Below are experts of layer 4 (counted from 0) of a mixture-of-experts language model. Rows are named router (the router's row for the expert), gate (a neuron's input weights, with its number), up (a neuron's input weights, with its number) and show model dimensions 320-351. Each number is 50 + 15 x the weight over its row's rms, rounded and kept within 0 to 99.
After each expert's rows: a language model's description of what the expert responds to; "mostly gets" lists some tokens that are sent to it at least half of the time. This comes from a sample of Wikipedia text that the model never trained on.

# expert 16
router:20 57 55 48 47 59 74 42 56 64 75 64 51 27 74 50 83 00 55 57 85 54 50 39 88 59 35 54 43 69 52 46
gate0:32 35 47 65 31 53 35 71 25 26 15 32 42 91 28 68 40 78 60 46 43 30 37 55 47 49 73 77 64 38 13 64
up0:71 53 56 57 59 34 64 56 26 37 39 62 63 57 00 52 41 54 39 50 55 63 38 51 66 36 76 45 96 49 48 55
gate1:34 26 60 56 60 63 55 58 48 38 46 06 33 47 49 63 52 41 36 42 54 18 36 56 55 73 76 77 51 45 36 54
up1:20 49 42 73 68 42 43 53 67 39 45 25 50 50 59 46 72 16 53 49 63 48 52 53 69 69 57 45 46 31 29 26
gate2:47 54 76 46 43 49 37 70 26 37 53 30 25 51 33 64 41 60 48 35 25 25 48 54 47 56 78 73 55 45 52 85
up2:33 53 56 77 25 42 68 62 34 51 42 49 63 55 19 67 42 44 33 60 57 57 77 59 47 47 47 59 49 66 33 59
It responds to: Quoted "one of". The word one opening a quote or parenthesis, as in "one of the best", plus been, may and infobox labels like Coordinates.
mostly gets: " may", " been", " Mar", "one", " Coordinates", " When"

# expert 38
router:63 39 47 51 59 50 43 43 52 33 60 44 52 48 48 63 31 60 48 63 54 54 54 54 87 49 58 48 52 27 29 42
gate0:39 32 40 62 32 45 43 42 12 64 32 24 53 61 31 43 50 53 47 25 59 37 26 62 51 50 70 75 77 53 61 70
up0:55 43 69 47 62 44 50 58 61 27 76 57 32 46 68 61 39 29 53 48 42 35 60 24 46 50 49 32 36 50 36 32
gate1:41 43 62 54 44 78 41 65 32 83 34 53 29 49 15 65 81 56 65 26 34 35 30 49 47 43 82 76 50 41 60 61
up1:41 63 46 36 22 59 68 25 28 46 54 40 46 35 51 57 43 76 48 45 43 65 42 47 71 65 56 54 51 75 65 79
gate2:54 38 54 48 35 57 71 25 19 48 54 27 47 68 24 30 48 57 38 25 89 43 55 55 28 39 63 71 69 59 40 71
up2:47 62 57 48 50 46 19 85 51 60 47 62 32 45 60 65 63 37 61 51 27 29 27 54 65 52 56 45 39 42 47 50
It responds to: Awards, leagues, committees. Nouns in award and sports listings such as Cup, League, Committee, Best Animation, Writers, plus years and colons in tables.
mostly gets: " Cup", " Committee", " league", " DF", " Albums", " Bishop"

# expert 5
router:49 22 20 52 50 46 47 43 60 62 72 50 49 21 50 58 10 53 47 33 37 46 46 61 39 46 56 56 50 52 40 43
gate0:50 45 59 59 72 46 24 58 44 55 40 30 47 57 53 62 60 32 52 29 34 39 25 55 53 72 66 79 22 65 64 64
up0:55 69 55 50 59 37 42 57 36 81 85 47 44 66 42 42 63 59 56 64 47 22 46 60 48 47 63 49 51 40 35 51
gate1:21 33 58 58 32 43 44 77 30 58 52 40 38 63 42 58 41 27 51 45 41 47 49 47 38 39 85 68 64 54 16 56
up1:78 77 22 48 48 72 39 51 55 49 32 66 74 41 63 68 57 74 58 45 48 46 48 52 32 47 49 47 51 60 64 44
gate2:41 23 14 52 52 57 64 50 41 35 46 58 41 08 64 57 40 58 66 56 64 50 54 45 47 55 47 50 60 47 60 49
up2:44 69 77 55 50 40 38 60 44 74 62 34 51 82 42 45 71 22 25 47 28 50 47 45 43 33 57 54 44 55 22 52
It responds to: Digits in tables. Digit tokens and pieces of years and figures in tables and lists, plus commas, slashes and "and", e.g. 32, 19|97, 6,15|3.
mostly gets: "2", "p", "+", "92", " /", "ley"

# expert 17
router:71 56 71 48 66 30 74 47 57 00 63 44 50 47 65 53 51 57 57 46 50 42 54 44 60 40 44 64 70 67 64 57
gate0:50 50 48 54 57 54 39 69 13 49 48 35 33 55 36 58 40 76 50 54 37 33 42 53 43 42 69 71 79 52 46 58
up0:62 53 43 60 52 66 74 49 37 66 57 38 43 33 52 68 40 86 30 47 33 40 63 39 40 49 47 43 64 59 53 54
gate1:49 55 76 50 42 66 64 54 41 33 53 40 39 66 21 53 53 57 23 40 53 47 55 30 81 61 59 76 47 66 40 62
up1:38 70 64 35 37 58 59 34 54 50 71 35 43 44 26 53 72 32 52 66 53 56 61 40 65 41 33 55 50 68 35 62
gate2:35 64 79 22 63 55 41 67 24 41 35 41 42 46 27 60 50 49 40 32 54 26 34 61 70 38 74 69 40 58 62 53
up2:68 52 37 64 29 38 63 34 60 67 50 42 70 40 39 23 58 50 20 31 48 64 60 37 51 61 41 51 50 26 71 51
It responds to: Parentheses and pronoun it. Opening parentheses after names in tables or before glosses, and the pronoun "it" or "be" after modal verbs like can or makes.
mostly gets: " well", " it", " more", "а", " Ash", " disease"

# expert 14
router:54 61 51 48 64 51 48 47 61 52 39 54 55 67 62 43 78 71 40 46 08 44 46 62 08 53 68 47 40 49 48 64
gate0:18 24 67 64 44 53 51 65 33 58 70 33 53 61 39 61 64 39 43 30 89 43 45 73 30 48 59 67 55 49 42 62
up0:58 64 56 22 49 52 63 41 44 56 29 59 28 40 35 53 46 57 36 46 25 22 29 27 97 43 57 62 58 40 48 57
gate1:30 39 66 64 58 50 35 52 19 44 87 40 57 46 47 51 68 42 45 56 43 46 55 60 48 28 73 52 63 61 68 54
up1:00 36 59 74 35 49 45 46 47 54 75 47 69 44 51 55 99 35 46 74 63 47 66 49 55 45 58 53 47 53 36 43
gate2:26 58 42 46 48 28 30 59 37 42 67 30 51 82 43 55 53 52 29 23 58 35 46 46 48 52 79 61 47 48 54 56
up2:27 45 61 61 64 71 32 31 56 41 50 42 38 46 71 62 60 42 78 48 54 50 45 43 55 43 60 65 66 52 47 44
It responds to: Function words, list items. Spaces, The, It, be, been, was after pronouns or periods, plus New before York and list items like unopposed, Americans.
mostly gets: " been", " It", "″N", " known", " be", " being"

# expert 6
router:14 34 63 54 51 58 82 36 53 65 32 43 43 27 34 42 57 15 39 63 42 66 49 30 68 73 37 61 51 60 49 38
gate0:77 43 57 79 61 37 59 61 41 32 74 60 33 62 24 46 66 58 18 37 54 28 51 55 53 40 69 63 73 31 57 56
up0:61 22 35 56 69 41 52 55 39 63 73 52 34 42 99 71 46 52 38 42 30 62 45 29 39 22 50 62 59 56 69 62
gate1:84 45 59 56 56 49 44 27 48 33 47 19 44 54 02 20 39 27 37 55 43 35 28 32 65 43 54 62 83 46 41 51
up1:43 51 22 70 33 71 57 36 34 54 57 76 34 51 41 65 55 49 55 52 49 44 51 77 62 42 56 59 42 45 10 46
gate2:80 45 14 62 34 51 50 23 55 36 59 45 42 44 51 50 51 57 33 56 42 41 58 67 68 49 53 63 54 60 69 79
up2:30 34 74 33 68 57 47 84 29 50 45 36 51 51 62 60 12 44 48 44 76 45 43 36 48 62 60 52 44 49 52 41
It responds to: Digit pairs in numbers. Two-digit pieces that continue years and figures, such as 19'92' or 16'60', plus table numbers and some word-final fragments.
mostly gets: "83", "84", "74", "48", "92", " Stadium"

# expert 28
router:36 26 73 46 78 65 38 72 43 25 47 52 54 60 28 44 75 22 31 42 58 55 53 85 91 50 63 60 66 19 37 64
gate0:35 43 72 53 53 40 71 64 31 47 43 41 33 44 41 63 54 51 54 68 61 39 50 53 72 41 65 51 20 84 53 51
up0:42 38 91 33 63 90 73 68 37 50 71 58 50 75 52 52 59 50 45 45 49 58 30 58 64 72 47 50 66 49 66 47
gate1:27 33 48 55 40 63 51 42 46 14 65 62 51 66 57 50 67 40 50 41 40 47 42 25 43 77 65 43 41 27 43 53
up1:35 73 65 55 21 27 36 01 54 70 61 27 46 45 47 32 30 65 32 44 37 57 63 49 50 52 48 36 63 50 69 75
gate2:59 38 73 57 48 53 48 73 49 31 33 60 59 55 21 17 43 47 31 18 63 44 44 96 65 41 45 58 45 80 37 63
up2:46 35 44 39 73 57 36 34 44 54 48 49 55 58 55 43 65 54 61 33 49 46 60 68 69 45 58 63 50 46 31 40
It responds to: Years and education. Century digits 19, 20 and 18 beginning years in tables and text, plus education words like degree, graduated, course, and goal.
mostly gets: " degree", " course", " graduated", " goal", " university", " religious"

# expert 0
router:51 15 60 48 32 76 12 68 59 33 50 24 55 71 33 50 29 47 34 44 12 48 47 48 70 68 68 40 45 53 32 70
gate0:56 50 69 60 42 44 38 77 42 65 47 59 21 45 17 55 67 52 38 46 73 35 59 53 54 52 61 93 62 51 37 77
up0:37 63 49 34 78 45 74 51 27 37 61 52 47 54 52 30 52 37 42 43 23 40 42 58 61 44 50 47 27 53 49 51
gate1:75 41 69 52 46 51 63 71 52 51 48 77 60 66 07 51 66 26 46 71 34 52 47 75 46 32 52 88 55 82 20 55
up1:75 47 59 51 39 55 74 48 39 52 37 67 56 68 17 52 50 47 42 47 12 51 41 76 49 36 55 66 40 75 33 52
gate2:54 59 35 26 61 24 61 54 31 38 53 35 51 66 31 43 35 38 55 43 20 30 47 53 39 51 63 71 54 50 20 58
up2:51 35 25 30 33 45 48 49 52 50 64 63 69 64 49 47 52 41 52 44 52 54 35 41 36 14 47 42 67 52 70 49
It responds to: Infobox field labels. Field-label words in infobox lists, above all "name" after "Full" under Personal information, also Born, Succeeded, Church, Stadium.
mostly gets: " name", " Born", " Q", " Church", " received", " Succeeded"

# expert 57
router:45 43 41 54 59 68 37 53 63 44 58 46 59 78 49 41 33 52 59 48 57 47 49 41 69 47 49 42 56 71 52 54
gate0:40 33 60 55 50 28 23 53 39 31 61 43 44 65 48 36 46 20 18 37 45 30 44 45 39 38 79 82 65 27 37 63
up0:37 73 54 44 53 60 33 49 54 35 65 46 63 69 65 58 51 36 24 36 57 55 60 44 36 56 62 58 59 35 44 50
gate1:33 38 60 47 57 51 26 62 28 68 59 41 20 39 30 55 55 68 32 28 53 42 34 47 34 66 76 69 49 57 37 64
up1:68 52 66 58 34 41 54 58 48 76 30 45 53 59 39 60 90 69 32 21 61 32 64 35 48 65 60 65 42 69 30 57
gate2:36 28 77 35 61 49 41 66 37 44 77 46 36 58 20 44 67 46 17 55 51 45 36 42 66 55 65 64 65 35 27 57
up2:44 36 83 40 58 66 52 60 46 60 65 52 60 68 37 47 58 54 11 59 49 56 55 38 65 66 50 50 68 43 18 49
It responds to: Nationality and group nouns. Nouns and adjectives after articles, especially Armenian, pop/Pop, World, faction, week, plus as and about and letter M.
mostly gets: " M", " about", " As", " '", " Music", "Y"

# expert 8
router:41 26 42 52 32 39 39 36 35 51 52 47 50 51 50 53 82 51 57 67 68 53 46 30 51 41 63 46 42 52 74 42
gate0:52 46 54 56 56 54 57 30 33 57 40 47 33 44 48 43 55 64 23 18 70 37 56 43 65 51 62 72 61 41 39 68
up0:77 53 35 42 34 23 55 76 47 41 31 29 55 74 54 53 47 39 44 60 22 39 40 48 38 37 51 45 26 31 51 55
gate1:28 50 60 61 55 60 49 35 45 46 61 28 45 48 34 52 57 74 55 46 74 59 40 44 24 23 61 56 60 29 23 57
up1:33 60 55 62 55 54 59 19 65 50 68 46 60 39 49 51 63 67 65 58 77 75 61 33 23 23 40 39 53 25 34 41
gate2:50 45 62 46 63 66 28 72 18 32 42 41 36 65 55 50 59 54 43 45 50 13 37 43 60 66 84 67 65 66 47 66
up2:68 57 78 61 39 54 47 84 54 60 50 29 34 59 58 40 58 75 50 46 48 51 34 44 26 44 52 42 10 52 54 41
It responds to: Table and navigation fillers. Blank spaces, pipes, digits and country codes in tables, plus season navigation arrows and words like place, its, there.
mostly gets: " place", " its", " station", " there", " f", " German"

# expert 20
router:25 46 55 50 35 52 28 26 39 55 47 50 48 40 64 48 41 60 57 41 66 57 55 44 63 44 53 54 65 18 74 59
gate0:46 46 52 29 53 42 63 66 29 88 57 29 23 53 57 44 32 67 46 41 48 47 40 48 66 29 75 57 20 35 64 78
up0:51 68 48 51 43 26 71 38 63 57 76 43 52 65 62 51 41 62 50 52 30 67 49 54 28 43 38 49 32 64 59 62
gate1:43 39 40 43 60 43 58 40 37 54 44 35 43 46 45 46 31 35 58 49 51 56 45 60 69 47 56 65 46 44 73 70
up1:56 60 72 53 30 40 28 52 40 49 42 64 58 51 34 40 52 51 26 53 62 35 49 53 45 51 60 45 50 52 49 46
gate2:16 33 42 27 72 52 38 37 38 67 52 36 38 63 53 47 52 79 28 48 86 46 55 57 48 54 62 66 31 53 64 61
up2:69 45 63 78 16 45 50 66 35 31 42 57 50 54 34 66 50 20 41 29 25 32 27 44 49 41 53 52 83 46 40 55
It responds to: Government and possessive words. Possessive 's, States after United, and politics words such as government, political, state, because, often inside word-piece splits.
mostly gets: " because", " government", " =", " political", " night", "’s"

# expert 46
router:23 80 43 48 40 46 55 63 49 51 62 37 49 35 46 37 58 45 72 45 73 37 51 45 80 18 60 49 27 75 48 41
gate0:49 25 50 52 51 50 66 17 27 69 55 46 35 54 33 57 35 45 28 57 29 35 48 44 29 55 62 67 45 43 65 58
up0:47 41 42 69 55 61 58 35 36 61 56 56 44 23 61 60 46 54 36 51 44 49 42 77 74 58 53 61 29 38 61 44
gate1:11 53 61 34 48 55 49 62 34 22 49 46 47 57 20 53 46 73 33 39 53 35 49 59 72 68 66 71 56 69 42 54
up1:07 66 41 31 47 47 53 53 53 40 45 80 59 42 41 62 50 76 44 51 59 56 60 64 68 60 34 44 52 55 55 42
gate2:57 38 73 50 50 49 65 56 33 51 55 21 39 60 49 33 55 40 35 46 58 28 48 53 53 41 75 74 49 67 50 67
up2:21 30 63 54 53 39 46 44 41 57 53 43 25 61 59 48 37 48 47 47 91 48 43 39 56 50 47 55 52 45 52 33
It responds to: Capitalized name starts. Capitalized word starts and name fragments such as New, D, American, Middleweight, and pieces of non-Latin or foreign-language words.
mostly gets: " Art", " D", " post", "ag", " Dec", " hospital"